From a checkpoint of a small mixture-of-experts model trained on Wikipedia.
Size: 8 layers, width 256, vocabulary 16384, 106M parameters.
Experts: 128 experts in each of 7 layers, 144 ReGLU neurons an expert, a softmax router, a shared expert of 128 neurons.
Training: a variant of Muon for the experts, 737M tokens, 5621 steps.
Below are experts of layer 3 (counted from 0) of a mixture-of-experts language model. Rows are named gate (a neuron's input weights, with its number), up (a neuron's input weights, with its number) and show model dimensions 0-255. Each number is 50 + 12 x the weight over its row's rms, rounded and kept within 0 to 99.
Before each expert's rows: "comes after" lists some tokens at least twice as common just before its tokens as in all text. This comes from a sample of Wikipedia text that the model never trained on. Tokens count by the router's weight.

# expert 111
comes after: " the", " United", " South", " an", " of", " The"
gate1:39 51 55 58 46 47 47 53 48 38 42 26 64 48 16 54 60 39 46 59 52 67 37 44 53 75 39 66 59 52 47 42 25 56 50 42 28 31 52 41 55 32 43 56 61 46 63 54 40 42 47 62 51 43 64 40 64 42 69 51 50 48 57 47 60 25 57 37 45 64 44 53 51 57 65 38 63 36 60 47 36 40 49 36 61 31 85 40 61 41 41 54 34 35 43 40 55 77 46 30 54 65 43 26 36 49 48 37 51 54 42 48 66 58 62 49 42 42 42 47 71 48 55 59 50 31 47 53 73 49 67 48 38 52 44 38 52 52 60 69 57 67 59 36 43 20 39 56 45 60 57 71 40 41 49 58 26 55 36 53 37 49 46 82 66 58 46 46 46 46 35 55 51 42 49 47 56 40 49 54 54 56 59 41 59 56 71 67 50 70 73 59 52 49 41 50 59 71 53 46 29 66 53 44 59 51 42 35 43 67 74 35 33 82 38 59 41 77 40 44 61 53 71 51 53 48 30 45 61 58 65 64 44 33 44 56 43 52 64 84 57 53 51 47 47 57 45 53 28 34 40 41 49 35 49 57
up1:48 47 41 41 58 62 61 50 34 67 63 66 44 34 70 55 42 57 47 45 62 46 60 44 35 43 66 41 46 59 63 51 63 48 33 49 83 49 40 57 34 60 49 48 54 53 41 60 59 67 59 44 68 57 35 54 38 60 47 55 44 57 37 67 54 63 32 58 47 32 63 30 42 51 46 62 49 40 52 58 65 68 52 49 26 64 34 51 51 58 64 41 62 71 56 32 54 22 46 42 41 26 45 64 56 53 59 38 38 66 52 49 44 30 37 33 55 58 79 59 47 53 64 34 62 78 69 49 37 55 37 46 68 48 52 73 44 44 46 33 56 31 50 39 49 84 43 62 49 34 49 48 54 57 44 47 69 39 68 55 62 59 53 30 58 49 44 46 48 57 54 40 49 63 55 72 47 49 52 44 50 51 50 60 44 42 39 44 48 52 34 26 25 55 49 52 51 38 56 46 47 20 45 55 36 41 71 59 48 45 31 84 57 32 81 42 62 29 54 42 46 40 34 51 44 52 76 42 54 44 45 57 60 68 52 52 38 52 42 24 33 50 34 41 59 44 54 51 75 46 60 50 46 66 63 52

# expert 121
comes after: "\n", " Runners", "Non", "Year", "   ", " Runner"
gate0:50 51 44 62 39 44 59 38 43 39 46 63 50 70 64 49 62 50 50 68 73 73 63 46 58 48 46 55 28 53 67 56 41 51 41 34 27 58 41 61 56 32 52 44 36 33 56 82 52 41 62 52 50 50 75 60 52 38 69 34 45 58 28 60 52 54 40 35 72 53 60 40 65 50 38 50 51 62 45 62 58 37 74 41 43 55 45 42 45 35 59 54 66 50 45 60 39 57 45 61 72 28 38 44 37 31 68 55 39 33 42 52 46 39 47 59 49 30 41 39 61 61 60 45 61 62 43 41 68 59 30 40 39 40 45 37 70 54 53 48 41 63 41 51 49 29 45 66 46 50 70 46 49 53 40 45 49 57 41 62 34 36 44 44 49 54 45 52 45 47 43 64 69 53 54 41 48 58 59 16 60 49 61 42 51 61 59 44 37 28 67 43 44 37 39 51 31 38 61 49 49 31 57 49 36 39 33 39 72 62 70 63 51 65 62 58 70 51 53 70 65 66 68 64 51 39 54 40 36 59 50 49 39 64 63 39 63 62 82 41 58 48 61 65 51 73 49 32 48 41 31 26 49 42 20 38
up0:41 43 54 56 59 51 41 58 71 49 52 29 47 42 34 71 57 61 42 43 40 54 34 56 41 50 41 52 75 41 29 45 51 23 43 52 64 41 58 42 43 57 52 51 71 60 55 07 41 43 43 59 41 58 28 40 44 80 53 61 44 58 72 21 43 55 65 70 33 47 54 62 58 47 57 37 49 46 58 33 30 63 51 56 51 41 46 50 46 63 47 71 41 59 50 40 60 45 52 49 30 92 54 55 65 47 30 59 61 61 46 46 54 54 63 45 46 68 70 59 49 54 53 51 31 49 71 48 35 50 68 45 57 63 45 57 46 53 36 42 56 48 66 39 54 61 55 28 63 48 30 41 43 67 61 57 49 49 65 47 59 54 47 52 49 41 48 57 49 49 51 27 34 36 44 47 53 53 57 68 44 50 56 54 26 38 40 46 54 57 32 50 46 69 61 57 60 58 29 56 45 74 59 38 60 74 58 56 34 37 43 35 47 58 36 31 44 45 43 43 31 44 34 39 57 66 35 60 69 41 62 53 63 54 29 57 15 33 26 49 47 53 48 41 47 36 49 58 53 52 62 57 40 49 70 66

# expert 51
comes after: " ", " K", " E", " by", "-", " ("
gate0:56 47 64 62 44 43 48 51 50 71 53 40 47 84 50 46 32 30 40 49 35 83 28 48 56 58 45 54 45 53 47 37 51 40 34 71 56 44 44 63 27 42 55 64 56 54 67 64 57 45 66 79 79 42 45 53 63 69 26 30 50 53 61 54 52 64 58 62 48 47 65 43 52 47 43 59 43 44 54 61 51 43 67 52 62 58 75 54 57 36 35 47 59 57 58 56 43 46 41 56 61 39 44 53 67 67 45 57 22 49 43 36 38 39 65 26 71 21 46 42 48 49 61 49 42 46 51 24 45 60 67 57 44 40 43 30 49 49 55 38 42 47 38 43 39 41 46 62 60 38 30 59 39 59 53 51 56 62 30 52 68 29 65 49 55 40 57 48 63 41 46 45 44 60 36 55 51 57 71 54 34 68 49 51 49 35 50 47 59 50 39 64 39 42 47 50 63 31 53 42 42 26 48 49 36 41 54 20 58 45 58 17 47 50 59 35 39 45 78 65 73 55 57 58 54 58 63 58 50 42 55 56 49 57 36 27 52 52 57 67 48 42 31 40 47 58 57 45 58 36 49 50 89 56 42 45
up0:40 40 72 36 60 37 46 46 58 58 64 56 48 54 64 35 33 44 36 39 57 99 52 55 39 40 50 53 58 42 38 44 66 63 53 59 51 50 27 62 44 46 52 45 57 73 58 65 64 38 44 69 37 50 35 53 56 41 43 47 32 60 63 53 68 55 57 48 53 57 68 65 62 42 49 54 62 66 41 46 52 79 63 72 37 38 54 67 41 52 42 38 47 40 41 50 50 43 50 77 55 43 67 47 48 55 54 27 45 74 61 29 53 48 46 29 75 25 42 46 44 68 25 56 63 47 48 58 39 43 48 61 64 65 47 41 49 31 55 39 36 67 55 46 52 67 74 61 44 53 53 47 63 54 48 47 58 46 48 44 43 44 65 53 50 38 27 53 39 39 32 55 48 37 43 60 34 50 51 50 39 44 44 50 49 56 55 50 34 33 76 64 30 46 42 51 48 44 55 63 63 41 67 44 55 51 64 55 62 47 46 43 64 37 35 32 69 67 55 28 52 57 37 75 29 42 59 34 44 38 26 55 48 44 45 30 34 47 62 39 57 55 45 46 41 40 58 64 69 50 66 37 45 70 44 64

# expert 6
comes after: " a", " (", " American", "American", ",", " and"
gate0:46 52 68 48 61 46 59 51 55 38 74 43 45 49 75 44 50 36 35 69 52 63 60 57 51 39 55 51 36 35 58 36 48 48 57 31 43 54 49 64 33 49 50 67 42 51 50 46 61 18 59 81 48 62 70 38 46 69 40 54 36 42 38 37 45 41 33 54 82 53 48 58 76 67 58 44 66 44 54 56 52 58 34 61 53 47 48 40 38 46 54 52 46 56 35 32 57 42 43 55 49 57 43 51 43 49 43 53 09 62 40 46 48 50 58 51 57 47 39 39 45 70 64 38 56 64 50 59 57 42 30 30 45 59 42 55 53 48 46 42 44 32 62 36 58 54 70 54 99 23 51 55 51 46 58 43 46 71 56 25 46 52 65 54 46 35 59 38 52 50 54 65 54 42 34 44 61 56 41 46 36 69 49 36 40 33 43 58 43 48 31 49 38 59 49 34 31 57 49 68 49 42 49 28 36 38 58 31 82 55 42 50 55 45 47 51 38 50 33 39 41 49 58 61 47 75 46 38 65 56 71 76 50 43 53 56 46 73 36 50 65 68 41 23 58 42 40 60 52 56 63 58 42 48 46 55
up0:59 52 38 72 39 47 43 50 51 72 38 63 57 65 38 52 48 57 63 32 60 44 47 41 48 57 40 40 62 67 40 53 44 62 44 60 60 49 45 29 52 58 39 41 51 45 53 44 43 82 44 39 74 45 27 49 54 39 55 36 60 35 55 46 34 56 44 40 34 47 53 44 38 42 23 45 44 51 53 49 63 55 46 31 38 46 41 60 79 65 48 49 37 23 63 69 36 64 37 55 58 63 55 28 47 63 49 62 69 58 58 52 62 48 49 52 54 60 47 31 43 53 37 73 29 40 39 38 33 53 65 50 61 62 61 45 49 56 49 59 55 43 39 60 51 56 37 37 11 63 49 28 48 69 43 61 67 39 42 53 69 53 23 47 51 33 55 53 79 47 58 62 34 57 50 44 44 62 58 54 39 42 47 61 57 67 59 46 50 49 60 58 60 46 50 65 78 40 61 18 47 47 50 67 46 52 41 78 51 44 51 39 56 55 53 39 68 48 71 45 49 32 40 47 59 50 51 73 33 53 42 33 63 52 33 43 55 37 92 55 46 46 40 63 33 57 70 48 64 49 49 46 55 43 58 40

# expert 60
comes after: "\n", " non", " al", " co", " Al", " re"
gate0:41 42 65 73 57 49 55 60 38 27 66 38 48 73 53 40 63 47 64 28 51 28 61 58 43 44 50 46 64 15 52 60 53 27 65 44 51 63 50 36 54 64 50 57 59 51 40 66 52 60 54 33 61 64 23 55 47 54 50 28 29 59 54 53 53 63 35 42 45 49 29 30 44 48 39 42 49 34 63 47 29 48 44 77 53 46 36 51 49 70 70 68 48 45 58 73 61 55 62 57 43 74 56 43 38 52 64 44 39 68 50 59 53 42 57 43 53 49 36 58 36 51 57 49 48 50 35 54 49 29 64 55 68 31 61 44 59 51 32 67 38 38 40 28 64 54 38 33 63 39 51 25 62 51 61 53 48 42 51 46 18 59 41 50 57 59 52 61 63 35 64 64 53 40 64 65 44 48 63 48 45 52 51 72 48 37 45 50 55 70 51 66 36 46 29 82 45 41 53 46 66 52 47 57 47 44 49 36 63 38 35 37 55 49 57 46 54 68 65 43 53 70 52 41 53 18 62 41 55 58 55 25 41 57 54 41 27 45 43 35 52 49 52 52 54 35 53 57 46 54 66 64 45 24 32 54
up0:39 36 62 51 50 42 43 48 45 47 41 59 47 44 44 52 42 40 53 47 48 24 71 35 64 56 42 59 51 56 43 48 62 48 30 40 50 51 33 60 37 17 54 66 54 46 56 23 59 47 30 46 25 70 34 46 52 48 51 41 56 49 62 56 54 47 52 45 64 62 71 60 52 67 47 36 57 41 45 53 53 49 49 58 53 38 52 34 40 54 51 57 59 61 59 58 53 47 49 53 46 74 44 40 65 52 65 36 41 48 46 69 36 31 57 55 69 67 28 25 84 44 56 30 68 54 56 49 57 55 47 50 35 54 50 59 69 52 52 65 43 33 55 57 66 74 38 30 56 38 66 58 36 81 65 40 56 34 63 58 43 41 46 42 55 27 58 56 52 47 34 76 62 80 51 58 56 47 57 31 41 26 52 40 52 48 37 44 43 65 49 32 41 49 47 55 31 43 38 43 51 28 40 60 51 60 45 69 71 55 62 50 57 70 51 60 74 24 43 60 70 64 64 55 48 57 44 59 71 39 39 64 43 48 55 53 36 31 39 39 60 50 41 43 53 40 57 56 54 49 70 44 19 40 67 44

# expert 65
comes after: "-", " |", " by", ",", ":", "."
gate0:39 49 63 56 48 39 58 59 51 47 63 53 33 70 61 22 60 52 48 47 50 29 48 33 30 37 49 52 41 54 55 45 66 40 34 47 27 48 47 34 47 47 62 54 47 37 55 58 46 58 30 53 47 68 65 41 67 53 54 58 64 36 42 49 48 38 68 58 60 86 57 53 63 52 43 56 53 40 39 33 61 55 37 32 50 61 35 42 48 35 62 52 57 34 66 48 62 47 37 52 51 48 35 37 47 38 73 45 50 46 69 58 42 45 44 43 56 43 57 42 48 59 48 43 49 38 54 37 45 76 49 50 52 52 39 42 36 47 62 65 49 34 50 57 52 30 49 44 68 41 39 20 49 56 69 58 44 50 64 48 43 15 24 46 56 90 39 53 52 52 40 47 71 63 44 53 79 42 66 54 63 58 51 65 26 36 48 46 58 51 38 39 64 62 51 58 52 29 62 74 47 48 50 56 54 64 45 65 66 46 65 54 66 59 48 50 44 28 60 45 54 60 60 48 35 38 39 42 66 62 62 62 43 54 57 62 33 42 48 62 41 57 13 58 25 60 35 22 62 50 46 57 36 38 68 50
up0:55 52 44 62 22 59 49 45 57 58 62 59 45 18 57 39 43 51 53 35 42 58 58 45 44 48 68 59 76 44 46 53 29 54 55 50 50 54 39 59 45 47 48 48 45 40 36 39 66 48 41 57 38 59 45 59 36 59 47 34 27 45 52 57 55 55 56 19 42 42 42 44 49 42 39 30 49 51 48 41 31 31 36 55 67 43 42 67 44 60 64 39 50 52 38 67 65 51 58 13 46 36 48 60 39 35 45 31 52 62 57 37 50 52 67 57 46 58 44 79 77 61 58 63 58 43 46 58 48 39 40 51 55 52 37 69 54 75 51 60 72 41 45 48 53 38 48 72 72 60 45 52 65 36 36 60 56 55 38 48 51 63 62 46 69 66 49 46 79 70 47 38 41 56 63 57 59 44 49 68 52 50 45 65 66 56 46 43 50 54 65 48 40 38 38 43 65 52 58 26 47 44 40 49 53 56 55 55 66 48 38 38 39 48 84 43 68 56 54 49 69 48 62 68 55 55 65 70 29 54 70 65 45 37 47 39 36 18 60 54 51 26 42 52 60 38 37 45 43 50 27 43 36 29 69 70

# expert 36
comes after: "1", "5", " ", "3", "4", "2"
gate0:66 56 64 54 35 47 47 69 52 47 41 62 55 44 49 66 57 62 45 56 40 67 28 25 56 60 71 57 65 57 49 40 55 40 51 61 60 42 47 53 73 60 59 44 69 72 40 47 54 64 38 42 54 56 59 54 53 66 52 41 25 18 43 53 53 52 49 44 42 74 51 56 44 45 58 49 45 33 44 48 60 53 58 49 31 56 65 55 40 47 54 48 51 67 56 32 53 50 60 36 38 44 57 42 66 41 41 50 84 72 57 35 27 49 62 38 69 69 50 68 43 86 36 55 53 59 50 56 43 42 39 62 41 59 65 46 47 50 59 37 27 47 66 53 43 36 45 42 42 55 42 57 61 56 60 56 63 74 76 52 35 50 56 55 77 45 47 46 51 46 50 37 53 36 34 43 48 66 50 66 55 61 36 33 61 59 50 31 71 40 62 49 47 51 51 36 45 35 42 56 52 60 32 39 55 48 47 50 25 55 35 33 41 41 56 38 41 32 50 76 34 46 43 52 58 37 60 50 61 30 44 43 38 59 50 57 52 35 56 19 48 45 53 29 74 44 62 27 60 75 45 40 59 33 31 34
up0:58 57 60 64 52 52 31 48 50 71 47 52 46 45 55 43 30 68 47 50 54 52 72 56 62 44 29 38 35 36 63 61 53 57 25 69 40 48 45 45 41 54 42 60 70 52 62 67 28 39 42 49 59 45 64 72 44 55 49 66 62 52 46 66 50 78 48 57 35 33 27 56 48 58 52 56 54 51 31 29 56 14 47 70 71 41 60 54 63 36 38 65 56 27 62 46 52 54 27 58 54 72 47 32 44 67 32 57 48 42 52 28 46 34 29 20 74 57 35 41 44 40 35 45 50 57 70 46 49 40 42 34 63 52 43 51 54 33 38 64 61 50 58 78 47 56 56 51 43 52 70 65 49 36 50 45 56 43 47 64 66 54 46 42 79 73 36 46 55 52 59 44 51 57 57 55 61 48 24 55 62 74 57 39 56 45 62 56 53 25 61 45 46 53 58 50 54 62 54 21 54 59 44 48 42 36 50 38 42 62 34 48 68 49 51 47 31 63 58 53 57 24 36 63 60 39 45 59 48 51 36 72 47 49 76 54 67 48 51 46 47 48 49 38 43 37 38 47 41 46 46 44 46 35 48 55

# expert 29
comes after: ",", " New", " in", " United", " of", " South"
gate1:31 35 59 65 42 59 51 59 60 48 61 57 53 40 73 30 58 66 64 30 31 55 60 51 54 19 56 56 52 49 70 33 70 50 36 61 58 47 52 27 59 61 34 49 56 33 48 43 22 52 64 22 60 48 53 25 57 36 39 63 66 33 45 63 60 50 45 55 45 31 58 54 61 63 45 44 51 33 47 55 66 50 62 64 63 50 30 66 50 59 69 64 58 29 55 58 66 58 49 44 50 39 46 43 58 56 53 44 29 57 64 68 62 62 53 30 46 47 63 56 28 52 22 47 58 45 49 37 62 49 52 35 43 55 58 40 36 58 53 57 18 31 62 39 42 42 45 48 64 66 56 66 44 56 44 37 29 60 43 57 41 46 59 55 49 39 55 26 29 49 66 42 53 62 70 50 62 44 49 57 61 49 44 64 59 32 45 53 49 60 78 39 60 30 50 58 50 57 58 64 63 64 57 42 64 43 66 40 32 67 46 61 33 31 56 43 56 60 50 36 71 33 44 49 41 46 42 64 69 47 54 64 67 69 47 40 49 41 52 59 64 51 32 60 64 45 53 54 51 60 46 42 24 32 60 38
up1:56 58 37 57 57 49 41 62 61 43 43 45 54 30 49 73 42 51 65 49 49 34 49 55 48 45 59 77 53 41 60 32 39 39 50 48 52 36 47 44 65 37 45 60 48 68 41 54 51 51 19 31 44 29 67 52 54 56 31 49 34 36 56 58 54 43 44 45 57 21 48 65 54 50 42 52 47 31 50 60 38 60 51 24 34 65 56 69 67 67 50 45 64 39 65 48 66 49 50 53 13 54 34 51 36 48 48 42 43 45 62 34 38 62 44 49 52 46 34 52 54 46 40 69 75 46 57 62 57 56 37 61 44 43 48 57 61 41 44 46 56 55 58 33 57 72 57 44 62 49 68 61 47 60 62 47 60 52 44 36 35 49 61 69 35 28 26 41 57 41 30 42 30 43 52 39 52 39 75 19 61 33 43 56 57 38 71 74 58 50 52 40 52 49 56 44 51 66 67 61 67 59 72 49 63 56 26 30 44 55 46 75 31 60 61 49 62 49 71 51 46 38 59 69 37 43 61 64 42 44 53 58 36 38 39 63 63 62 44 50 59 41 53 51 53 65 62 60 30 53 64 40 78 58 41 71

# expert 45
comes after: "1", "9", "2", "0", "8", "7"
gate0:49 32 70 56 41 44 67 41 62 48 50 54 39 51 54 48 83 45 51 46 32 63 48 41 44 44 33 43 45 57 47 48 50 54 25 39 27 66 51 19 51 51 52 51 44 37 51 61 61 51 54 61 63 68 59 57 48 60 55 50 52 57 43 67 80 35 44 49 57 71 49 39 43 50 41 33 58 46 57 50 65 28 47 65 42 55 69 58 61 57 31 44 40 30 65 51 41 34 54 53 55 41 47 51 54 23 64 18 59 60 47 43 59 39 54 33 46 53 47 32 57 48 48 32 49 66 64 39 64 78 35 53 75 33 59 63 36 56 58 44 75 52 48 44 70 69 45 49 28 41 34 33 47 44 55 48 50 63 77 84 62 46 42 76 27 56 67 35 49 43 65 51 35 35 39 49 51 63 36 38 36 38 38 61 42 32 59 74 59 70 71 43 40 40 54 56 51 48 50 67 56 56 48 45 36 42 52 60 39 28 53 51 65 30 38 49 49 42 44 59 55 69 59 44 42 52 30 57 48 40 56 57 62 45 34 41 53 33 50 55 61 51 53 42 56 60 44 49 46 66 50 37 59 43 68 55
up0:48 51 73 51 42 44 53 66 59 49 32 57 45 55 51 45 49 57 47 44 37 45 59 39 40 49 38 43 31 60 32 53 51 56 31 42 40 63 59 38 44 34 64 47 44 34 41 48 69 55 47 45 49 58 70 50 54 51 50 50 57 54 40 64 81 45 49 46 53 71 38 52 49 44 54 53 59 43 54 56 65 35 38 52 28 66 74 53 78 54 37 27 31 54 50 42 47 39 59 58 54 39 63 57 42 32 64 25 60 51 55 48 60 35 52 45 60 51 59 36 57 43 41 50 60 51 68 33 73 93 37 68 79 44 61 46 43 56 69 34 79 60 53 47 49 75 43 40 52 56 42 20 44 49 53 41 67 70 63 70 35 47 38 83 44 52 58 36 50 28 50 53 46 43 40 53 52 53 37 25 54 40 16 40 48 44 53 61 65 55 47 39 43 50 47 53 45 20 59 60 38 56 48 52 35 41 44 58 48 33 51 55 58 21 33 57 38 51 57 65 36 64 64 57 39 47 38 61 51 31 60 56 70 46 37 47 55 35 63 49 47 47 60 53 46 53 34 50 52 58 60 52 75 52 67 49